config = dict(
    n_layer=11,
    router_score='softmax',
    routed_scale=1.0,
    lr=0.0228,
)
Below are experts of layer 8 (counted from 0) of a mixture-of-experts language model. Rows are named router (the router's row for the expert), gate (a neuron's input weights, with its number), up (a neuron's input weights, with its number) and show model dimensions 0-191. Each number is 128 + 32 x the weight over its row's rms, rounded and kept within 0 to 255. Numbers have three digits each.
Before each expert's rows: "gets" lists some tokens that make up at least twice as much of what it gets as of all text. This comes from a sample of Wikipedia text that the model never trained on. Tokens count by the router's weight.

# expert 9
gets: "ed", " on", " with", " for", "ing", " of"
router:091120142123081192093123058099148199133072128232148133148120176101122131099121079134167144104129125149036096118110135167143156163174115125175112157141093138146116095093096116183141080104120152119117100152118099165148139124133114149180124144124152094141076143197129121160138154112121093183133117056058077092170084102148149082131129110095100108125139148161147149126138104164113127177103102174117146147140077095187146125116168108143079193110135150079084138161113116132150121103136139163084099180144111101174131146141192122170164166108169064149132147163175128090083097098144163115
gate0:139151113154165091152094092180097118059165124130094138048115132204111206125028113195099124097124104102155126170091092143155107116143160097128087140080170115126120104173139103116103138101113197138115122114074121119087141157109138126107168132133121150107127139184122142165163120103152084195102106127149174124082116135093153138139103131028142183102170118151133096099126125173142138138123128082086142154125132098160143149008159134139155147135171109133152151126117122140161124110174150161172155098146151158151166096163093191114070092103166083146117119166177130120118131170131152122
up0:141095150098068104144120149132098072123127099171160069171136172134134086154172112102212170195095176091111147090075125109140128096090150117146161155222153098123129079125142140122138138126141151162130178133108099092138098127093125168137134145101179076116105152118156150125122194071104121100160140168088113125128085149230177087150125116116146120110073122162119174092135170084139133134122097147142146126148127127136112149117075187173091111161119142085189139128100092148125080128152142169097092086146142114170089119135171118136134051098112115125058085129112114046092122084151115114

# expert 20
gets: ",", " in", " and", " was", " is", " to"
router:099117122125095174117090191146170137154143095168201108126179140168172089069102137120099163091123129121061159204126112143154072091122170136171107140096127144173114109134151073140130136105133155093099120171181121209161111160108159163178099116115104092159110166139101156102144138126156147069103114062150104159181152132075135107144105127076121150211092133126206202113118113118127117156111103176184119095151098160177115086158142078124133178109101116095132141194134179124098162149127081094117090103101082149147115151125149102139134127166121071102131160103107165087109094127154113147
gate0:088154118137080089172179117137093119105132141106107107136097131133165161054152150150075118129065154140081108193134150088134146076105123079127152135145141189106110093105120148166048104065154120084171155176149077101092149085160088112133143106158110154106121083125096184151117118137116116139135153112165097142123159113132153079139082119224149036142096108124093092098144135111137122113107090124133109147194172100119185137130168120146091139135149111109153108146127066156136102128130106107126113109084133099134092145058087085122120135156174118121187119103168143175106165130121012151
up0:131118119136181200088128116148140080085139082168112130104164129123118131149171134050106168071133123125143121112191157126158117175151172108114139105131143169150126079179162148160161120171090124132103113135102141182131122116107125139134100195117105053143165172171121082112193150113100139135101114216154116131174143130172122152156169087155168106156163163162157144100086123155103116155141121132134139123060032164192112165173100147166108092109117161160121116113127166164114183154155157123074126119162164109093119108167131154086146146095100192209070108128079093112100125151124123139

# expert 7
gets: " (", " \"", "\n", "(", "°", "\""
router:128099125163194110067112150144105183112149102075156102095173079116180097161143187094119081115176089056150158149061163157090140092110116102073162190138171183099165153138096101120116112105081103134097179099179124082093176142166127169126084189061104057125136119150138081125125105151117130109116173111170155150115108137107077093085159163141047126118146183091167153151112117118130131120089108157138113125096160083122070149101115167125139191095135098161137129090091128136107100151113147151075098160133097133092143137116151116104119157087158167126109082135129146108055129145116109146
gate0:134125075141075102114152159166142111095133129134147105142155119147157121137200118144113079126174141158133126120102246092134174152132064108177142137138169132130190118131099122134114151124145069201071146164158105176125105163148073175137100159120137147154169127128122147112171177122091161064162097091138080106120136115140127153176135159136185137071125108126173140157082090144152105139159161193093058097112126094084102122137150178195178078116096088175136113088197165154090136137197177151137100111112077126106148146105124189123118145136179133158122120126126114140171128148097142135
up0:110170142127138139037103131081090134152137174137168164194115128151114084134070104169116124176131127133081115100164154172085149141181150130151153111109146179118124175055127139115145144143184161103114063071146151083141117125110116073119181153094151143117140145139071116052179143135147083106099084171125110067144110156112090075091129117128085128086149112116102136084181081140147128172141093109116161087107077170129135154091123144091116085120105101194156103093064134134054125101128181125122186159111160137117138113166152086156128148077123097200133101112142117126081153123119169094

# expert 8
gets: " was", " as", "ed", " is", " became", " re"
router:139171119156125173146154082151158159113090102129157107139165143130112114116147082095064168086153087128128072160137119139160119173122130109058118168135107189138131132103084153152108139100106111071085156167166150119165165160119131156188154135078126103133124112157117108131119140121114173143116036068109102122154085122167193136142119122128096145116086170141181126139084098118108083119104139109105168175176109080162138082137140099198080141139106178071137137127098093173044147085143156099150112164186127151167081155095086087157123124150140159111082102203150149080075077098110141153
gate0:117152120087153113132102196106118113142080124072045141088163122102084168177164112151114097099151067089085122131132124112114111108095135118141160189218111130097179103115109142108187122109144153134138096107123125214096115095164153133136153129125146169068075157145089108122171173169182088143131080107117132097092132152160100146150142126116145136142055195121041116142138151193102099125118104129107201114188158153167158125163134126104150131155128104176163091103135136122124159069096141127108121087094101181126089153127115137157117139158187098136122137111159038122103132162130101092
up0:076163184086098132104152123072159111137101129162122140087116121105149109081191103075132160172114142089115087086143120128165129139109131104155153121157170126055137121087136154091089116111150126143139075107124138076134136122140136162106096072223069124105168116157204186126128102154091068083122184065114114149102109196084109138150132112176138119145174135129060149128125164097094155199123108171143129143111108194098109138184078105080154065104131077085114136135128092106154111105167096151174147163157150134101159079128147135142123111152128140073103118072118121160101141142107087088

# expert 16
gets: " he", " to", " He", "ly", " and", " not"
router:079141123118162146119124211118114108129190117134145126095120099099162110113107094170149134056119142162110162072170162149128185150099095105069147136134082090139166154112127105075118148143091135149155101100055144160094101101205063106122113116049170160130179130112107146149078118055146148133108118150112072150161135152119086201142078158116096212154118140119132127090165122167086178139143141118171139118088060140106095087192132148173101168149155144113096111151153144077163126113078121129125129112061168158151111059185126119149112130155146164145099125102103128126144160114148133148
gate0:128105129225144153125071120106088104159134100133133133138168137136109091093063094156147168138143127154127120097112147148111098129164105132155146144146158026104115165125123068098113136149105091161048095105148123167149115096135177157111136143058138089113131101106136110084185081114118147104111100128084137124190173136120028123188118147139151092090123127149118127128177159104152145151167180155059107138133119130123164140168175152126156165124165095143070098100105075111123099087085130158091124094156120162161119161205174050117105124148106126150111082125126189076124080104149132154
up0:142134062128136046136092158118093176138139210130090133122136137195141119123147160146150059152158079141172114112083135134082117135199128075125112131089107131110150123121107121121079137173137117186077127116120118147098130099093161117129139124133109107101097049162154172086146118144187112115132193103191168135154152152143089169185090200128114089104123164043137126157130147140115113121109136168114130218133140065122113109137160153123131117126139140125130120105095162094140123134092178171150185095166143168097122093135195116100103187155140085142149151070126118097092111103091103192

# expert 21
gets: ",", " and", " that", " which", " but", " as"
router:136177080123186110090141132194100150132137119147131106131115192154201125131143125064119098144115130105128150183157089167139168133131119133182111162070150112096078140144119141133117114131099199165057083148118126172131142113120165110169122167087154135142125162194120102107144174088153152114153125169179071135153085140077131133112149144093065154152140157179109138126131135177137118119175150159108084131201114111122046100123104141106110104102087139104096167141135205100182097094165125152202144114119108185090068172151171099101152125135188163140124148178131139153138143116108149062
gate0:125116155117120081180156161112144131154153155098109180120168177085164081120155171098152166184103167127067131110096127092106145109158097126186133124095127146135112142089143127135100070110138098107098149198101117097088122112116123130144118116093158114130149147126147129133114180098100187068096067156116125123099167106080114120115103149109092179096132124092112177072157143149177078094102137149043089100054156182118112110115124141131127125106151133118150152122070177157121186170206168100124152110178146165084116119130200104160073191109124128124176101104133089105160132052072155111
up0:140148117160143098125148163164177112191152082184125129071135121150164114128137150160114119070129186113146156083130142136138175133137032163189107098149118144125145110109126169118113108137112105121219104152135140134076076167120153168093154094101125144138221135058107155063122162117156148180090151184167106096230145159208102165104113118200125143128153132118117096153119118174169099110117134102097131102113161155108179092130088182102129137143095174103136108142147161129102139109103114130128155160123094087146172133114089135163141141146150111103079123176117135183122125167153066109

# expert 2
gets: "s", " ex", "al", "t", "st", "–"
router:151131130090151096152135109120150108121050152103100116106093095109090175086176120184143108197078112090131177110106151075157139086066088170131105170085118093163193171181141185195146111087115133195076092137101078089153101083160148125106159089134136102161117130091106171145152178099145145157134178145145094145137104099074127125100108161118135133125160107168162075124094108148159095122143095134080123161111087123176154116110110163087149104137179131169147103163103088072155151098175116144146111131108106162159112133141089078062126097183117163103134067164129101151124087100105106178
gate0:155132061108143145160113092141108192129149094080119126121163140184103157132147126135100110133167135152153144116106126132127144176107146084167033156099120153100157142165098114186142121116098111133097125124188103147166170108132126088157140109095123095075132184119110186086123178121123111088130140126123103175139123092101127090075060138118136125042186119120143134144168030116181127124161091179124104076144087074131129104178114125183128144106096134059135099148133165143114183132150126057142165060130130143080137170140170100079131174172147140165115168156121175127111158141100188102
up0:175124111112029189157113153142069159089128135142125123130104173125145098138141074089176110151114132116077152104101119119124144168075143140115140147137161159144201119130190152112157164203085157158092127158102137119168134174084110118134140199136078107078131104182123135085092168145106154147188105081064098079113139135076127090071122141145113163143127162142205044165109135169130091125105062158158072173135132109108176149117146110116128103145168130132120123081110124119208100126133126146136115113183130121126135172131195091073129147162151168071146116145126101129144148147143121121

# expert 23
gets: "o", "i", "ri", "li", "a", "ra"
router:115149097176114067111137044134138129203135094125105131127176098189117089158103099127160124059126137169179151104132170145127127056117053134091134090099131159138101166128138115125201124159109098176158158108143094103129105100083116099126103125168110138102123143109155137135074155140125157111114106121190090187093169126097117174114163058130158149123106080135136145140159111098164114114148138172121106125217164129168150135150058175112115087120117137159166129108118159078113058082105060156107130059059146094112102126138138113089133140151163136148158132103111064111186110148133172112
gate0:108105080079149100038046099146151101121114113150131125064152107109157146115186104169105114086129098167185099160105118129089107159175095170097082121101102144116085124127106157179062125104174157172140133105123109123120127105120095140178095097177101106154086138142141137144096133136120136113077084170099151050054136110149115081099131097111125146180109119158119116138120157130114099140114098159099150207042169162102103126145085164089134122085113129143130128164129187134134100104133143135136098210054093138167188117157126145160124104170138148118149089153144059104138136096110120070
up0:123136080121099143095111117181196091166113144117139149104151080189133096166099099129149160126091132117108074133114114122122086207145133136125058139070128106146079129095108139133112126082128078145174138148119164133106130111153138131083038140172188156161120199130165144093079081142133092150167128164110150145141076129080101152162118062096103079121083151153120140138125145159173091163107169163154155151175072128096120157137105079196096133095162109136156095119140128115168132107110183138155158150095126193179087106092108153135185142094182154128161112155121127175148189113183146171

# expert 11
gets: " |", ":", ";", ")", "|", " –"
router:169097137180072157088121120064095171089105123205125108182105172126137129114117174078154146097099105159112152148113130120059136133133132155109126084126158097104086155145082129120135130151157060105149156141176170172101112191128130152109111166169074101123121117137092083084161137077102058034153156093193114102089140146101130167135095127126136138084127145124096187167099129163102158149120174106142115149167126121090130116066117074120107153097086140144097090137061095126139113109100136138121108091123136116093177152202092158154078080169100140107064157139131163120104123077157169110
gate0:166121133056094157157073118080114154117116109124097121122127068153106142132124105136112150195132155112161063152164155072103121159104181111131165141092132142131153143110117202144114142121168082139107128141136086190107117202111082135101133130134110083113096052048134119093123127116100103165075091140143100118083157082144143100082121161111174079160157103077143162089134151152129076188197157092082118087119140175124168142115095158165166114163120084080147114144123132138115134116172135172198088123152167136158082142114157138102093107109094137070146091140105128128152052086154081093
up0:082103177149138099123088116162146114132186124143175089167085201113183150105117185105095105107147114203134174135138121119110126102109098171110102116186138103056103104122164100141140139094074141110105157150103143100108161100114133161168088147109111120156137176160114137145116117148117141121160163109105164128185141148163152179129100115130107143090073160142135115132136081156132134115107069151166114108140126080151124143103193150087081176118131163165131209121139153129071146100110141107078127129138123117089230100119067107146193136138140131174170199113113176169112212197132173138

# expert 22
gets: "'", "N", "W", "e", "E", "th"
router:116098113038094105169143148117114146092108144136108148063178125144115168081166112139142126144089117072194120099118114131164133118133174160115103087068118134112150161208152166135126088085125100153201086126127122109143135133172160167115136126206117128104141141109149141170095166104058177127094153120088143171092129099091117025096141122157127129192177083118137137158161088066109089141132161079114061085091135141074119120169137131144149123082148140161134140134158159124147097107196109162148115149098120169131137144134090117119116185161155112131144066118104159188134159081109168159
gate0:137151136101038103137084062091079212125099100195156137193173157140132190112131090109121113119160139101105082192160143117138105107121143104091107131117051167082136136122124110152177115083134126099129144124117191113122084119097108138146117156140116110158114146177082139130111142114062088123092142053112157149165200135110154176126123130116091125152140127165115183077157164151117133134123102124124145133128081178100101099166127130111147113109121149205125147160066181167105148069169161168105111100157137183118108145106104105169075131125180166091123164170201114121114137112175112146
up0:182167141123179095141094176145163158102084167105144108116142165060149096093136058088190164142108138189147130109085174165081187207147123156114096159136169136076133143155155141123153136123132171126123118139145123137157128103150141159152116156075127078073138105172086153198180073113176134113211111131144056142190129145113099061102092127157114147159101127158141126110138135118159122072104171132121118126198131174130150101117119123106121148166139108097111048166093129126182130077128104136108104102126126139159133169207094148142158142132114141084115115079138145087111134162129073151

# expert 17
gets: "\n", ".", "==", "===", " ==", "---|---|---|---|"
router:186107138132112123078140151098133064134128140188088150163126168137120168109137206107170148124067187129142168153153150174050106117077115154133143165161051143104197073175164106133130097051122098143134059159092132096167111129154087117140152154062073107146107113157166086148128179142113109116159109129145171094072102156127141073113139169162122123131089144139132161133155183153123152118124149128131126080147195132089160140145115178196142151113144100077062153082125106121144101112173137127146148076136131139137174118100100151133105148093157122090084098134132158135131146070163152076
gate0:155122080114172114097155129149155130153150180201143114120120188096162094093131108111152151168063122095153168095046138076119106204104102135138159086131104112150160166139088108128141100105138070043131096094163123144163129078062165108177111112054110155106102150134188136140102097100138100086129107130145117121141125146187090106099139108081169121219156160160123092120114132161102136109112122136126103148181099181132030105140116130094163114182167135112162119136138142131177150159167104187129213097138133186137148148143136118139080126143131101121119142136115150088154100150152112095
up0:152152157128129174145124134169167100030152130081081201184161093131211175176163090119150102093151159120132104109127120102141155129217143132128053111176140073116118135108131109138128112159162130195172111205067142105131085170191124102116142136140177105141108087143106118101101146097084176144113140101133159156165137142147145157193107117155106175054095136144144122131111156129073116115088103118176110073097094112097140163149096146112130092117175114165117151125133131115173112119104128073118103110152130092108083146108116202128130134123121106095109146124209139172123129090080099133